Weights of a small mixture-of-experts language model, trained from scratch on English Wikipedia.
Size: 10 layers, width 96, vocabulary 11380, 5.55M parameters.
Experts: 8 experts in each of 10 layers, a sigmoid router.
Training: a variant of Muon for the experts, 266M tokens.
Below are experts of layer 6 (counted from 0) of a mixture-of-experts language model. Rows are named router (the router's row for the expert), gate (a neuron's input weights, with its number), up (a neuron's input weights, with its number) and show model dimensions 0-95. Each number is 128 + 32 x the weight over its row's rms, rounded and kept within 0 to 255. Numbers have three digits each.
After each expert's rows: "mostly gets" lists some tokens that are sent to it at least half of the time. This comes from a sample of Wikipedia text that the model never trained on.

# expert 7
router:134114097139102195156156214112134172113119114144125095104142162117169120134125139125146096139126149168096109162094132119146120139156152163109126154108147140098110173091107094116109107138056115149068175144062156100135125077006058143161166153139136137053127117151076127126140113117162104133
gate0:077147129144155109120156077071095126104061160163164129136071162112153175098073134121137183147160122153116132134108125113172107204122123112109129131192106159118201170096122138144145085123132103148121172201204124105098172108140100156183159170116122125134103149134123168108143138146138055120
up0:099106175136097135202163164142099137107147130106105081136125082161077157121138055105114131121102132199108155156137120054112187137102111123115158144165116056142135114112145122120174067118091125115125161134107108109179211170133075107102083139174127127156145151109170106171133143154168162168
gate1:125085180126107164124104100123140096098109066134134164170098199060117116178109160139077119140149120119177124154143111178136077091170134135123133160145159155111127167167160120116141117146137112137109172122103134094125137134182141100165140124141255146164098160159119114127175113119099178123
up1:185130154138144197134212065152167108145154076091101108135127123116128131086136142088158118161118153133108092094096135094093153088097130118081131156166148095122109142092127101097136145158105170119103102154127119133215117092129154151119088144151068140179122107151091191137059079178078139111
gate2:143128156130148100136114147137116137097174082088109168133172157151083160128159119141059121121128113212156099098124118130140115058153195080121111127139063143131180099158106094120134133132098059138099039119164136104171115128101143128109052128138105186104146125188130112111156066125097111125
up2:102093166109142157155117056180138156089111104129176144192078141094138140104158129144124115098149120114126142087149117104085180100140181127194173161180167101167190083113086110105191116148087150086105098098107158133157122137146130144149139099161195094119125139110103131177074116151129164184
gate3:143100131120147101131135128127098092160164123130097112169145170154150128152129181123070145176170092114136096148094150149130157034129149145099131213165092179094063175149097072127143171140143106197068040133147149092152137120135167152114187126142104118103115121127091126096098134135118134111
up3:064115189133091142185111174161146188125116114203171086153138128106092131144088119097115168106069123119136117121127149129094087116120139078116123096067093154184141072175142145123119157098144123096147158152071118146052154107160142160098145150172146173136170109112152076157127128101156144077
gate4:109041073105132141107166109067137120126118098158091070188146134134145122063126111131211103153144162171118090087085131130136107086086150114099115120110074135143113164120121159162133138151124148097156119131059168096125103132133196152097133129157140136138108113028164164096123154147109147161
up4:147134149122192076104176116065134121130065126149174100144116099089098141162143095153183121094149059161116194136146167134130123124145139137165156203169089116184106074148122104089095084146109091106089082131127159127147141159168152143114094163141124094162114120052144149155132140156138190130
gate5:143129139100076137059125122118120057156136132097110137102130183128150085218101158121166144119163126124151078125149123157141125132089078100137192088135100156111087124081105149098135078113150169155139084121126105098129178104196124089132123140208156118149113117062124175092191136115160152123
up5:129146126085110147108076137155099125140166121142115139067105147166172170168135076124097148184167066060185106117196083086148116151133141148128155100138112149108150146147140188131134130145104145154115036130102173115168100169072152120172111113108085139123121162124150187133179110152132132067
gate6:148154177162151132097158177147101118144033098112156135145217095128134120108122163179140153086176130128141130129117190179139161148132162171101138125160055070101123141103100138153098075150112163161128083112138144154125110158077125160160141128089063142117138124106108129189149151123091167083
up6:152105157133147114136138200175121154186147094114145091178131117113104195108088136057159091153104046164155146121114097115133134063120158125071127145125119122113202108137163126173141116149190162083156118138115068147190108082102134168069089141119116142100153142174111135130124131133132141084
gate7:168112102157121116140109125150159131117154124108138206125097137111138188071163137130085193148116166113147110105101174158107134143110104100145162094016126137147180076093117068133112118181178162123124114130131148129175093089106169170119110135149173111190159130160105111142131186152126177092
up7:083147076130101095159098060155152132087173141067124152075136106120058074118121107166165170194129124119146128099153115084071096171103111128056087154164126152151118154140072124167147128111157109060145151152145161110118102151097175143134090105110112109117150066133086119094098107146129084133
mostly gets: "ia", "ie", "idae", "|---|---|---|---|---|", "University", "City"

# expert 3
router:143100116089092128140061085161166123067103112156080144131149165145121125154113094190149128086116168146138101170105135115155139175150201112119098119122088139121164145095069094115160081091107104208143118137115058136144162128131104109159153120064130179078119102083137150107100108143109191171
gate44:184151087114121105112128142156169146162155136189140121133109150156152134095158068115093120164030131109112097197153126116122106104107102120061059133168164110140144137149135085099182108101150199120119156133110146140110120127108186133145157151121098123098149077126211128147137109061165159158
up44:133184095144100108121078145068134065145114143189139123195069123177184143148148109140248103076100096102170108094110110114124129137107115169145099120153099092125145109152137111195126113120139164134158098108151105140127125123151133108159113176129129135078075179127175076171116128099126138142
gate45:133128130110141108157142151126137039163133100107159074184124124118162126129106153153115147113119168152157115119115121159104075131094118150127120126099135168221078109120141087178088191099132127093106133095192131130135132084088081201127104105157206076163092150186111161130124114164108113162
up45:074064159108103113092098097154125178144136156140166137146140076114153083095137150151191108062072119152159142141097131193123169068096134178108139087117104106190156109113123128050133088078151140160158145104151147173137134110106127147163135161126077192134108124102187162121148142128093149118
gate46:131117114094145095096131097181116132092161141139142129112157166132087194081168122147084065160202153107084113105101114123198123122138118084099160100132149124127100115090055114135130127110110090142118082122087205162168142089073098124149116180157089101113111132124115149046091175128132097136
up46:112139165106132114135146151115148133138118132180154111104142172136120126108096146139086076066127143108149150085097100134139130195207125139155067009136139115094096123147082140108073093114113088115149117139104181081118119110143115177144041097157125134079101113068186133129133133144133114103
gate47:111120134107154081161105180104092105143133136179070148106084111128176091099075104118136110129088096061162141138084140092147144158133148127203114150159072130115171170092080172164114161140086098122170127099198120115135160118119114110141135085160165088111148111091077163099102079166122187142
up47:122153125158139106098156113139136170113122139118125089115145133096087084173181123092119066166109088122124141168161068125114086133137181165074156164120204124128103142163164180152138128105159158142052152098148128125154147177134171115182137098051144172061113111108115112094174108166167113104
gate48:127148127131140118108147146107140164201165138211196100125114123143116106125120095133113099124186135144069133148084130096152162065088114112163099094138152151177162071129136114185126138110114089098134125127078075173167143102105104137131107130127142037123177128200174127131082161175154105118
up48:127167070125151125143131108169146081117145088125128166120124140152140091094101098182143115138080131083153088103166097141073101179132144149141108075122138155147144161129054113103112132125119140100149144132183167103121054177074160143090129132172096203117061154109170170112136168097123139201
gate49:137082186117101118145168110203118152112113080132202116100134076151075111165196091098114147103080155154130150157127122106135115130118134147185130072128143130170137170145124115130128162175067124105132148150115210162116047100107105126092158139120143148121147164092156161126209145110159127149
up49:084099155177126061120121155099094088120114147129089129145082114107153123162082139112124104151140146151111117111113225132146133076155139130095096128123115136142071146083165083129103128119091089145164092106139121135169110157083108121066158114144119127220125148095119209131067071139118109063
gate50:155194123132101047090088136091132115150131144140111160125083113059141123064124112086103052120161147091115120162121128070123157076111131129146135103148145101161065116115086148080140113158160097147101117094129181130122090091057083087147107123131135101131087083117080120129151077161164087112
up50:095171155128123110109166101096157143171105064095127105142148143129097160140107105118125150158122091115101144125108149149098138109121104133117179170116133110142148170101117153087086209153087062097167136141153107081087100110087131122126168148151156053182160042098102163085143116155065168182
gate51:059144139104164120106108109115126123128110171171183110083139122161112108173134162122113103176116102200117135091126086124102126141148226125030150108158149178122125142091106114119132141177084137121103098159151053120130130073128126124087142096125159183121074153113074171150106090137113142107
up51:142136066197065101113119120152120199065154114148109077143117163116170132102109174122055122158105183180126163086106134128150112160177127141118104125139131158094105167149123114110172135167118064188140130181151118115150146123127142143173150160078115150108060155118133122081127072170156137103
mostly gets: "his ", "== ", "=== ", "not ", "their ", "In"

# expert 4
router:107142074100120167150173161164132146129121129133104140088119175094187121119137086143137091138169122107117100110109164052150169094154167139149111109165149066103133111127079125161141130066152131074163167097125046172148070068096101114096170150078147182094113100155139141118142158100089161108
gate0:156160123151190156120121134107154105094128164080096172107130172086095124116127130128181160170100135133082070136132137169134143100093112134082092138150086156071155110134185154176155144081132157120069155088081078150119138044112088170126148142118173101129126119134117150096063117072141106067
up0:152094091122139090094130070150172129125122137108094065147112058129106110114108134070206050104114197147128147132104152127149157138131125128121082103147140185169109125154137111137159131093128097201155128145050155111108122126098147093117086112110175158114163082063091136113150182135086110135
gate1:141112102111171135161093104176116202106160194113132139126116093161132101131100142087076142130153070161130147111079105098125079137107136082107117133075163148140088132105138102074173120079189080097100132130133192147111075146079100171097108148184161138105118103159145127129076137088151131196
up1:124141084169127155126158159076097178213154139100121123117170171109121095117104152139123085148138115136106085180180103096127113159119138137171157139144089072138130099081148120052143109119165199194174154100138169146069082141121132128118142086092152145111136134155105160136135074158143056153
gate2:153148173073057102166146126161206077133117109102119109112184116145139153085111108137088146092102085148111099139134169076106163126101136134161077122044139099089140131161120102188143143115146139170145089097113125154106115103109139199170153165121140161178121113102153084186129109075131091156
up2:128164116128104125147086145161123109122138150100121138188166107054087077117110098126135088166065128114116157130110066133173078153111060097105078160140112137134165109131151127085121106116127087111110162159163123135133176114171116143086129198082117107107141072086130183109110091091113049185
gate3:116122068158087110139111149098142142119126142068117119188166179067206137110117147105139159130101110115162082112144114121158058124127148140137119098198154102169130118155106133140097167155083103163128110128014148115171120115073122157100125140101128154140096130102144107167171120113193108184
up3:122147155101091112069123152115128190114121101124179090157173127116141145113096151129201149116132112108113160128098151094148142121110122098131139094122184080119114114150134156087204110108129148114092105087108109169150113108126129099002162155104133069092149194163116132193120180108173127114
gate4:145164137151081142144147164141063166113148172156134153109132091178111158139123109144142122117142193131103105159137100077120154186177101161112085078127160134142104113137163174075086121067112121181121133156084160118145101181131112183140120107129126164098120167151107198173107145127225098090
up4:085105146155160121143062133083130138099174161098100104132111146047166114178115131131075070132146050131159134097137130116092129144108113079133122203134089172126110099105179098108110138190140137163147099128161188085148189103148112106131114124118189104119128140116175138140062182108145134129
gate5:110122084194112080136113093087133140175131091149142170060151152161160151155135130193175142094106112150107100125118168113146128099128202061157136092094086095129163145074185165114100137126184111115164109107156126101089120143096150105132149131128150092195156083112196094148159168153154136117
up5:151113159155117112132127118125110117121112095143142164112102171150170154124104113082130138147058137096158108161076074143108106162190120131131215050139146159184120097149099162130139143179108139134127097122063127088102166123168102167168110122109186106125092126142118111103147141129046037109
gate6:142140157045173175095146125136042107130107126092081168137137173144167085086152099098118086169095132155172113055109147161142097068174127131193154122163079108137148099091169160110148097107126086135092136116121155175127101116107133175112162164190113147110132110113160091108123088100128121130
up6:147139148147127192170100193143161178142141136100089127175126136074092148057092076159139149070130087096143171108152100105125164092144139144146132168122162121095152157181117146190130086124126140172098094108102089112096128097160126099116147104127206112181152145097159105116131167192109068127
gate7:152077115164131153184115112182098132133103138095080122121113075153080106147145082112136225101130087153143117126148084099141088121152117113109134166138143126199092093122177083085151170128131174112093131169140086176167171113046152115131124153143080142103119121110118054115161160090115144132
up7:163156078103114116142181143121142119175090175139139133061141183134095150169106114103186132123107144156133127113159144114120198086170167142162126154130127092163143143190200127091091122124112128156104143115116063118163156157136136060110173167082056185113147140107075137081083131140120121148
mostly gets: "def", "also", "tion", "ment", "Preceded ", "team"

# expert 2
router:096135135143108141163140219107110178137135152092123147152104157186183107146162127142189109088082153122100105147168133115137139155098124109137126171136039088098150126101111078122121125127151121121071133174086123159122125137060117124154149223097212118132115134138117123129198122173139124147
gate8:111109157153109144135134165106168149163119148135117035121152140186120111161134150210168096089148152120102138152122145099115103072149157118105089116096110135132129125211082149117130100067138127215162122129144128110159138106121135120210142155183105104127128139149078076159140146152167116199
up8:086153088112151152120076176135152164121137097124165113179110128177146123121106134080152117107144119197131100149087147082033138108172107099131112170138069075096151118141112146115071072155046123125138120110124121107078131142131138174183166138109101126110135121190168117161086176126144144176
gate9:213132105084117111125174129146107144146079084174077104118175127051137162119091096118129058167143131100123135168178131111100129124139127118125130131127136102169094164099133160091116110051135136137111079151109081136163079063115121111104056147146092106142085132113119168085125205121104125156
up9:102101112143127060158095145127119199113114112154104130123144164205102103111079144202107136124166124148105118138118117164072122115133094116124144141137086200078168126079098135111116134166136156083145181131082137057097099146140162134082058126135129098190142091144130150176136104162139179089
gate10:122109172121096149132098084134190097151183120169126125125168033147096099133123076149129152126134066161150148131086167113161134136158093103128128089113078199142143185169155124114112124100165159105117138114084144098124150115066127067133151142169116195112107181123151118167122144180111078169
up10:154130105107185110142183109114131108096128094116096128142148129129113178101131085135112082136129124074160142090108176102116148181132095184085063130126147103090185138127082136167162166088193124165124098149073056091128137112149175101173145128081061110107068096100100111126103086122125082120
gate11:082125155071131121106156088119112037093065095114098184086104166124090098088189064090127148130106124152089119090038056151136138090158132167094102098116171114123160118104104128122086177123091173118119126148157178132119162132115138087122172152132134134116119159152142160108149110132093110148
up11:115111164115124134163137153138088070071100168134150118157157201073168142128166131143150124183177160115132149128125060121103143102134111149149163105144095097101094088093089093135142174136129132096078142109164127135190094090118194131145212134145082132135096126119104158125130092070104047110
gate12:090083101090151129110172089133125118148157106156154235106156173072097098155133137152125099164090128080115103141094112120132099165073137116082131185150163121148126074095091130166177122126122141081077090162123070092118120102110132067124110151100127125068132131108073112167161147145137099181
up12:105135152153145096105106115150112099117103127131092162087076131121119096133100143139071155141120141135134174056149120153105102147186109123118092125167170150137115138149116112077107139144236137120103204174180144122115157193138084165154147071100195088148126071154140108130163148164144073148
gate13:167085129181097149104133070120108213110099123098129091092130129148119165127105122080140079126152141133173075111114111140126111131126177110141119152152166118136110155087121068147164075142127141123190098101132208093102171081177094133081195078090139098143120144064138080137128093102098123121
up13:162144123165098145105155163121178174113107098124150093143111127090113136132079121130133111139120134087106141139114072170160135156148164189179146121093149180124129128095156175122126112063171149161114078206159118109178086109156059141111123071127190169133157090177085143101186087153108114097
gate14:148120119117127130152120135119153126057154165174105163124162083137136120117134108134099135136134157088126109142126149103126087118085122141134094143094136135199103096161102128143104095158071189155148153178111128124179102108149191064098170135098043110236143158203101116120117153106107081115
up14:168141131105134147126138126119117109081079192126136101118064160080104082112100141101124117113130169133090128159097168174145134130163093175131115117072109107062103157184137187110187148136108172179132134067071134159134188154182131167094096126128073170156102136152157107121171150165170149116
gate15:154100092132107170142151109164150079112122091145140086097108166099135149157164122107101192162129098166156163126165086193124181114149186151105071134132176113118170164102129211137154111152167089158073156113093114087167150139128087123111159137199187156081115120112111095118123130164087124099
up15:167096165104168113171105132110137111173103111137121134135096110125107090116178119134121122099082121137177123162131106105116041207169143135065102072183081140114177164112121131192103098124147166147126145140109145154132133153137145113163044087138117179120150138106146183099166138149091048127
mostly gets: "FW ", "', ", "| ", "JPN ", "_{", "SWE "

# expert 6
router:114139123049117176136110104137079200117098158146141111110114165108168124141120105140181091135125054124114112169112098164123103129150142124112135113089105090068116102087076140074116134121047196149158154167180117157165071097122097122091154132130202171084130118101126136124166154108114146097
gate8:099108127130144149068145180145123122093167098129149129146111074125120138106179084149151109077132114155143149158164142165098099131126165107103147120189109110094110164113121111167167121113115165113178132156073178178135160084135189072195183155160121140126070102105143141189093072073161172134
up8:093158129132139109110069127142139166111100112151094100125145150135136114096092078107165205186120090091150057118111125092193108134143107074101100086135171155108094174110121164138142124170145121131119139178185111108109121142117099135119101200120057132139137135176110097064123157182072160174
gate9:114070090132191125146175071132081133137083139194144093128075148104088093142103153117147098094136151113104153144142170151138155158138158113132164132139120124196149171086119085196125131118123069127131168097153122150187106100122191124146145107082069045108089122127144168112146142141138140187
up9:089164175091123157102110133153173153123097100158084150118176088145120132068172150084110149210113143139141140130056141114098123110068129137068161078114134165141114148130112148145116080133146161149188123187080158134162157131106109157132129096140188167143170157157115129098082123175152196162
gate10:127108131141113086122111109126153139142145111112175125148144096140166099153117108155150110160181137089112107159146121092109064099119167125162054136155125140115136103141128096131140138090210120137158092149124099165106129115140073061190177061144051141127110088150196176108100202119152149077
up10:075138126081152058111116149127136146158182116121132120163120120084157123210107129161160164112153116129150119120143125062149113137130114079166108117185094151144115096127139069105153150121148090184149106165204106147109108096104075091148166115104134121072192169080143168165180178106119127154
gate11:130101086112157116090127131178124136106096168161190127141056153126153139095139084141106099163066132161147067130099149109204109102186153137152052145176102130151118144160124152122094176120108092156116098111153114086123108107171152149157114162107043168108101134074172145139097172140146155150
up11:133146102093171140126150165145135144141093134096115114119123123086149129133156036194171156128121156118176086131148076133119171171127129172092113135153144146114079217105096138113185190189098108100130114128121116096158175172147115141125096072180136200151107080102163154099107157119141103149
gate12:143142162142124142151154107132140147090109195114045121093138109189137093150163156139116111164188101159116144141162152095130098109144120141099191119112107163138125074102136077149100109147142139102135153183152100203122124101128105110106171037144111139119068054120093119147055149077137139121
up12:133132078186155137157149175134130112117159112139090131148036148114121152204180095115187120099107141059146108096138118196166137113109110112162067151154157153168122141125134130150105157106112109167130166097111116090112109106153158126138131160142035195149125147090187159118158101100093133143
gate13:130137157095105187136123169123067115072094148173094160153162134118157148148100100152167119043129093109181168131096170074122098138112126121112112130137126164074105097158168163165112127137134110158114142065167076109126151157188097144109175107078166173065155147174128119174149112092106096130
up13:188109141097135172116178070120151136134053127110148124226142125115080073134118156155145129121126125180105128136128164131106083149146149126135161156125083114119151158134171099138092170155119129191094113060177178116158033086161149124112145147134196101110119152146099115097118091148131144144
gate14:144149114098190117112159167115181069136123104162098126091089106118143144154178165134096104165085110123070186120156137154144070123119172117132123073105080165129085155128144129142112103138109152146049074148072167179106091169111141151083170126168084128124133173081152100168191138127125112135
up14:085082091151154083129145100103117079181149157134168121092133190170149137154139175132121207161165124164134180145110146095127119116134136109219103083079086084124134139163158110118153132112151106083170125137141149148075134100098153122137167090159160069117134106126088156122110103208118183116
gate15:148134160126143102141103158140147123174145080122090099115149152099179163123118159197099129129110128151140109114131070161099096143155174180130195085135089113049175124177083151166131178127162127136119092128193142130107100108112141160094129135160112140113133128168146216128188176110125190176
up15:127111121157180104202098114090165127144140140128101085135122135146076109116093155127113100140111189119091170187118131038150114118068083160111151155142091155161109149112174137130147123066106160121095158147078132168079133096155105142111105140091122147115050215152117098128115144120073123164
mostly gets: "from ", "for ", "In ", "during ", "of ", "between "

# expert 5
router:173101131140059125129096188123184089091093120171114094170112108153127062125157134140140148158080108139120100197142156100138103060183125095109046131166092143085101123138111172079122109137111146148084122149127141123164115132143128090147145131117167136092105106139205135129176146091096087066
gate0:180170182121104154100152106147204128143071133125133162146044135138113121127069136128156108086196127182113138156141119170146151125092121133135091126149152140095171165136194107129092067182083109104137109137111089166081147100112105196127160136149055102149112142106124128151155143084115171126
up0:136174084124158092113078149105188123080181120166146138139151140126117110131151154095130100124107114131175112187182136102073109125151174102073091119114125161180134123106084083196082150079120175149126148142126163182152080199126165156105171114095136115140115090183127106122113085160124100073
gate1:154081145151162193100153161177095131104166167119148109138099164141162128135124139089149098169142108148069171101097093129076130161120112141194114141161084116143040155129125126185089131127171116163147117146186124093139089130096120135171121111201151097082184162140095160151163155073143153130
up1:051137129125172117108190105101181131162101152099112148124140097117088141172145124162123167112141093101197122129179129064184128193085123059138113048132138168121120151112122166084156191094102094122181136085109133126096132085094150136114147152135151121178119099151160125173118124166108159112
gate2:118155144146121102142138101135133182153088114133089136148115120102155077146171132099113133150108156108131123167136214105175167158129166109197146171101153099110126095189219090093127154082130124134097115140095078142148117148157135090130110110146075146116061056085105153168194169140158125115
up2:165179082069126145078120071134112146138080122103143156105087181106102154118074137158151119085153109140113221132095101112131106088158088136138111111147160143092169155076054163082106112167196084107140122151125135142166168195131125151119147138101117124127156136146097060157130103151140140090
gate3:146120057156149076137142130142129080068191145082129165130046128130179115125118082121156149107152184153164053134126093176105114141117109137128100089153140083085169087118096132150164122113110134167132113126130175109123102137116137141148183197089120149141043191097124114105123124104163130152
up3:153137132093170088130144150089087185128148134119120142142094171183177136191097082106075119100118105144138150118131193137155167139112129171097096070120225160077114133141110151114157099042132096152116184158145134128135142125187114076121125107127153108181149119119121120124081116074091146098
gate4:134135076169101168183154128130123128217134136110103119161115112175170108203097062154125149178103100134090072150151148074121082071150124130094163121095128194151097134123146104137150171094163125130085109107126156088129161214115091113117151147092135087105122137127119136139100152122121155196
up4:113125093059138167171138149174189118100149152196193178158096131094141079121162144122075135120118154093152198103132132148124135138045112157064103145145159126123145124055124119090141122101147148151151085109121103079143152128144075139160139074158121192147124140120135110108139131083067141119
gate5:134143131129161058152117130147171080174128112097159113117192116117114122161177123157094143110139156062133015105193081114121111156125107065162131159102079170131123148113101124088097157145110127096145143082128113128123145160089133108153076142145196162174137132174169139162123161149141150174
up5:178138137124140137123171113115144111181159161111143140080085088116126161152151169165110169136143146137075150217088137140164137142147086074172128125113117133146084174150147165148089142125137131187113104151148149149127094184128116159199107220132103162148082180161141174166143140155160107179
gate6:132133108113112139162109137142092116156161143121123158118098161143175102137107162134075149125121153158193126071130148127141106109113171126116161141144152145150075163134084091138100153124143090128041130129086097115195070112119171091108167195136069190118056194103131093129106121104087074172
up6:122082133167116127143172119105089141140153154144110056154116121191063156142143145091103112145155125127165130086139102171149189120169106101071073150106170150205145106151165156116147158134115129074168131133100116175052125122111083121104113150153165169131134038142158132143170154170123125159
gate7:131127180144083125140121131140166153154114102121174100123110165157079092142137106189111104107136082173151173136100179116087096099113076138098156054122118148192186094143157124162085123117097163138094181120129078129116186098077155185100108165040117151133106119147164127098102114120087143115
up7:113068103114111121073116155133118140090079134086119167141120179159141212091093086084115100143135127130131081137089163132174176087116151161114129143126167146163097111105081136101153124101100112126181113130140087134146114167108155142096104083133127135215056090125202095173172106112160154155
mostly gets: "rec", "sq ", "medalist", "100", "stor", "pat"

# expert 0
router:175160150057056164160129139208132169110109142154110166078131158121161099122187130150112132107143138099139100138143187137156136100208143122090042106108081116098086115149088103117110097133057122120101136113155103154119131164098097072091143134074119143118151111163141114074128136144125088117
gate8:074207110105102118157129149154106099115089185160116121094053114154084153096113112163110156141135154164132100128177090111127099122088145157182154144153041146138127160181158137133148157126179068117111148090113120114143158122184125105177141149158084102097070114105131163162120113058119102097
up8:136095116165121107125122113088090159159095184063141109140184161165119179128027167107140087136062129063113083126155125099098115119121084173188115121080141125156162186096155146165096124159128160139119142167099143139087159132160160159142091092112109111140096157171160121117159176141140147098
gate9:093117105137111099084153130106181134136134118133147121124057143133122108119138139086134144139169117067110148111108038070127152144111152194111170232122118106119084105094201172095134120128159107140119107135108116120136163110100094128139174118120166094100130142109167120063031104165127119152
up9:106111136250106166155141123076144103148139142100144097095125156170123176200083217124103089143143091128116136126160103120082142120153128149126113160137163136103131089094151115115117109151182062155183089136117078123096125158174096159095169169138165114168177126099141122134114130099143166128
gate10:130177075055072105094133136162127129108048188127110091124146121079116114120169129104137172169084165125155119102168122142135083105146130054122204155129108150213135166089120135143085146082134160127136162129169136131156096166090126117181162132119142166152169095106101127140125144081113146161
up10:185175101115133088114131132136148159121096208144111138088115125164124087099211096110126117194091126129166125121194174135189146111161179116164177179155174170141092117116182092137094150147153177142139155103125089125138100165101147113188118127146115098107126087178147081168147125156116108108
gate11:124097091079090112130172125095085089062116154128129184157111134178164138120086089148110089167109170156083150117142178096151112134120136116104122106113117143098121119081111083096128116053094087152160081106117112068118164138138126134089104116174100152095100208137201154171143182124115169163
up11:135059120096103114134175162119171128054142152127119133160134126121164211110097102132073142102106098148106129170115195120172118107146143168116148078123156080133081096113118097117144130070103119092088083143138141155153123105175182153120120099106168111162164176140131212118143136127162052109
gate12:131151108136124130148094194117122131132113166161141138146144122095176167087082121132057159136088160109121204104109100142155153115137180123098121117172126141104131192079153076115149172206108109156092091221107141157075143135119137080120136155150094156069156180156106090143122098148120131159
up12:141103091092109147120084154106116193101107127106075190150112101067075092158165123153178157119078118114167138098077106121168157181157124136121151102063089123136164109072164084160109148126099173136129165117186116183154121123162166136137105140117166083087170149137141088103131151066107145097
gate13:090162158183151112041073167091155110161081086122105142133178162050143138167081113124187174101161128108118142158144134118145170136150138116115114140146156078134128088153137074075107147191164148149144105126126123154091097107053111097136140117160129098127188169137153161135104164132089101149
up13:073068131109168095107126152128097130170168124130182076148096143076167127173153123079130126157131060131119076129095086126118067134105089105138155108110176153204074178108155161156117109134158121123136136113090091117187184121111157098178152133157115107102162111122109089113152087067159097114
gate14:157112158138069131114173144112108184111098107155125097122188102110132147164119201135133171133184131150110048118119094099151110128100121130175139132123168160077174044126110098168102129183159197124161090159097133154139164159117106158077130117164183079161153125121165138143084112123090107144
up14:128138098147126168224120148141137149062130170089097148129126096172124124113137105120098154100166118091133086114132155189143109127158113191131128140117142084160061183127164170101111146073140097191121101137097160143145107116156145141125188176136111106130154211164159096120191106157079141152
gate15:085108184173100105100100135123134172172143169114160142171111085082151129177052097151143112137111136149103148152148150139102097181062162128121172127114192163131152148132155097096150081107139130136173130113131167145220128161129094146153121114151081142119103141090144154132169205138167174179
up15:092121090187119094137124122151098097170160096172138109181119063123129145123088137071158117117153149128124144173142145132160104117086118088125173146141214149141140159133124081137149121115143057102123079129107110095167133147129024149125107149175091098160097038128113086120109174125142128166
mostly gets: "which ", "they ", "He ", "where ", "there ", "who "

# expert 1
router:176110122080140128188154089188126164057068135152076098098092159125118123118099203141164136141120093160069128147119175096101092137123151136111117160139068119096067131111112102121134142114094156140107124164123138154122075103019140103081127166066150141153132141147097162111156105125114130146
gate8:111151124130125196130145077140169092079112090127232088131172132138130054112164078095151124167159190099153081132130140116125122075141112079135075141147175169120098109189085152169110125122125099165141179072157137110162143127150113102143115075136102129140086081123155146140137131132080148141
up8:128090124156077123166104145161180141145148127168113179117137133019155185150127151155135089100115113102118118126192089164172108164114162140126155072102200138107109154070171173111133084152107107086129100171101107166173154126187102101088119132117102149143094080169101127156094129122142138110
gate9:090160111058127131203120154118090117130126132105067087157135152117182182148073134073065091100136089125171136108191098110097162166195152160087163142145144108101083139129096132180154164176100145106152113193132135124102108123131111111093155089113104123112107093175134103127137147094124087079
up9:131125080147154095118092119118141131119154137096163118134096115124137089097110077150153163121083164095157161142169121135130102119062153119126127224149154125116085146194167103094098141152121112148173051092150128204135099092094092129162105162143173110132146128076101163140088140180118154045
gate10:195106103076125095183130184107124155101118106091097111126158097118151103173141126111153185168128091073188099102134163164083174092134142132128132168087120180117175083042107091168133094120156087114106097088126128111120102139128078165137160104145086150104116056081109132104121162148115147126
up10:160102115060091108124130149115133141173152107037094133119108110158119139098108134131161143097103156086148146148127151138077183129106130150155116104110151134124172119044114104139130162098140132109074117167064172127070106056082096097176107182091143084159090095127113145067137137093142108174
gate11:047139129121094174133142148128087171133115164091158172127126108135175125162097111182123126128174056187084157103160146088116127131102086109086111130143184127078114112123142128115126148159096155084156110170138141194088123177094189096124175159114105116125172137116050092080108124123151157168
up11:065072137134133193143068137092125176138134108139111142063145081151166165126156196100125149111108120149094085104111135124110147203131131139108130191115164096031121107103165145102130144147146155125142058112150179113075117113143148073132125168140142093122153109116104108154099108087101176158
gate12:118099127143181065108123158128140126121164096118140107160122150068080114130133147112176112115141188096110139181167177110121172129105179117150180097120076131104140157147101124140108124130130053128076074101126117085146073131097131124137162070050079088080134119114144122048144082171148111134
up12:135114120075114148130146105115121138155092121116129141122133109121149131130125094088122079111175149124188118069123148149004176175184134111214067075121075184102128167154195132164138091132145120169162119093103139084146119118145148132124058123092131140104127134119138137177147110123094124117
gate13:117155111132176152143136137122110131121137108135153163062112116125165144076119023162110103112117196105095122114136115175142157223144134110124186136132114115150079199101105137125080159159125135147068172146130193102155163149142104140171111113099142196172107138139105132128093118076091149144
up13:090143108170152150126152120154173136110157102142170133064105146080173116118120134185115120112104188142069101167158127150150097207143177112146142112066090168103089073134114103132155112146127109112128192097088108161134092151122084110064100132140123134177098156171059139093090134139096082155
gate14:117102121110149154111142094141147146111140172158159124123125146114171122164175134106150119122112108139109111155152108174197077130139155154117081115128092108192159194160117121126161147148194070194140103159109083087145141148109156182126117140136031168108063098114173122074139187157095134164
up14:066133108130135143196098106145153101129128114087096132112118105157110139087121095073118192128154161073116053121202107126093147083137053119099178147098084124108181104137125161055110106147081137147188167148162127163107151134130128163122166097146143123103141168133200120159157154114128155120
gate15:143137141181117161151174129174129130083110086159145144122112176112129123139143094078126153141091170093134060073135091166102126140134110123150084116155121156133093101089161113160122177079145080116139085062100060113085144133128148157095079194120191135164122100151130163145119110164047137175
up15:157094144094130092147106156042094170140180116099100114184143162094112123158094126128092121126110048099147090123098143140098163143158097091138137155095093101182112097121118152185112101204091148109119151148083167127077081115067123132147136137135104128136102177120133118134152133021131136101
mostly gets: "National ", "American ", "University ", "World ", "Party ", "States "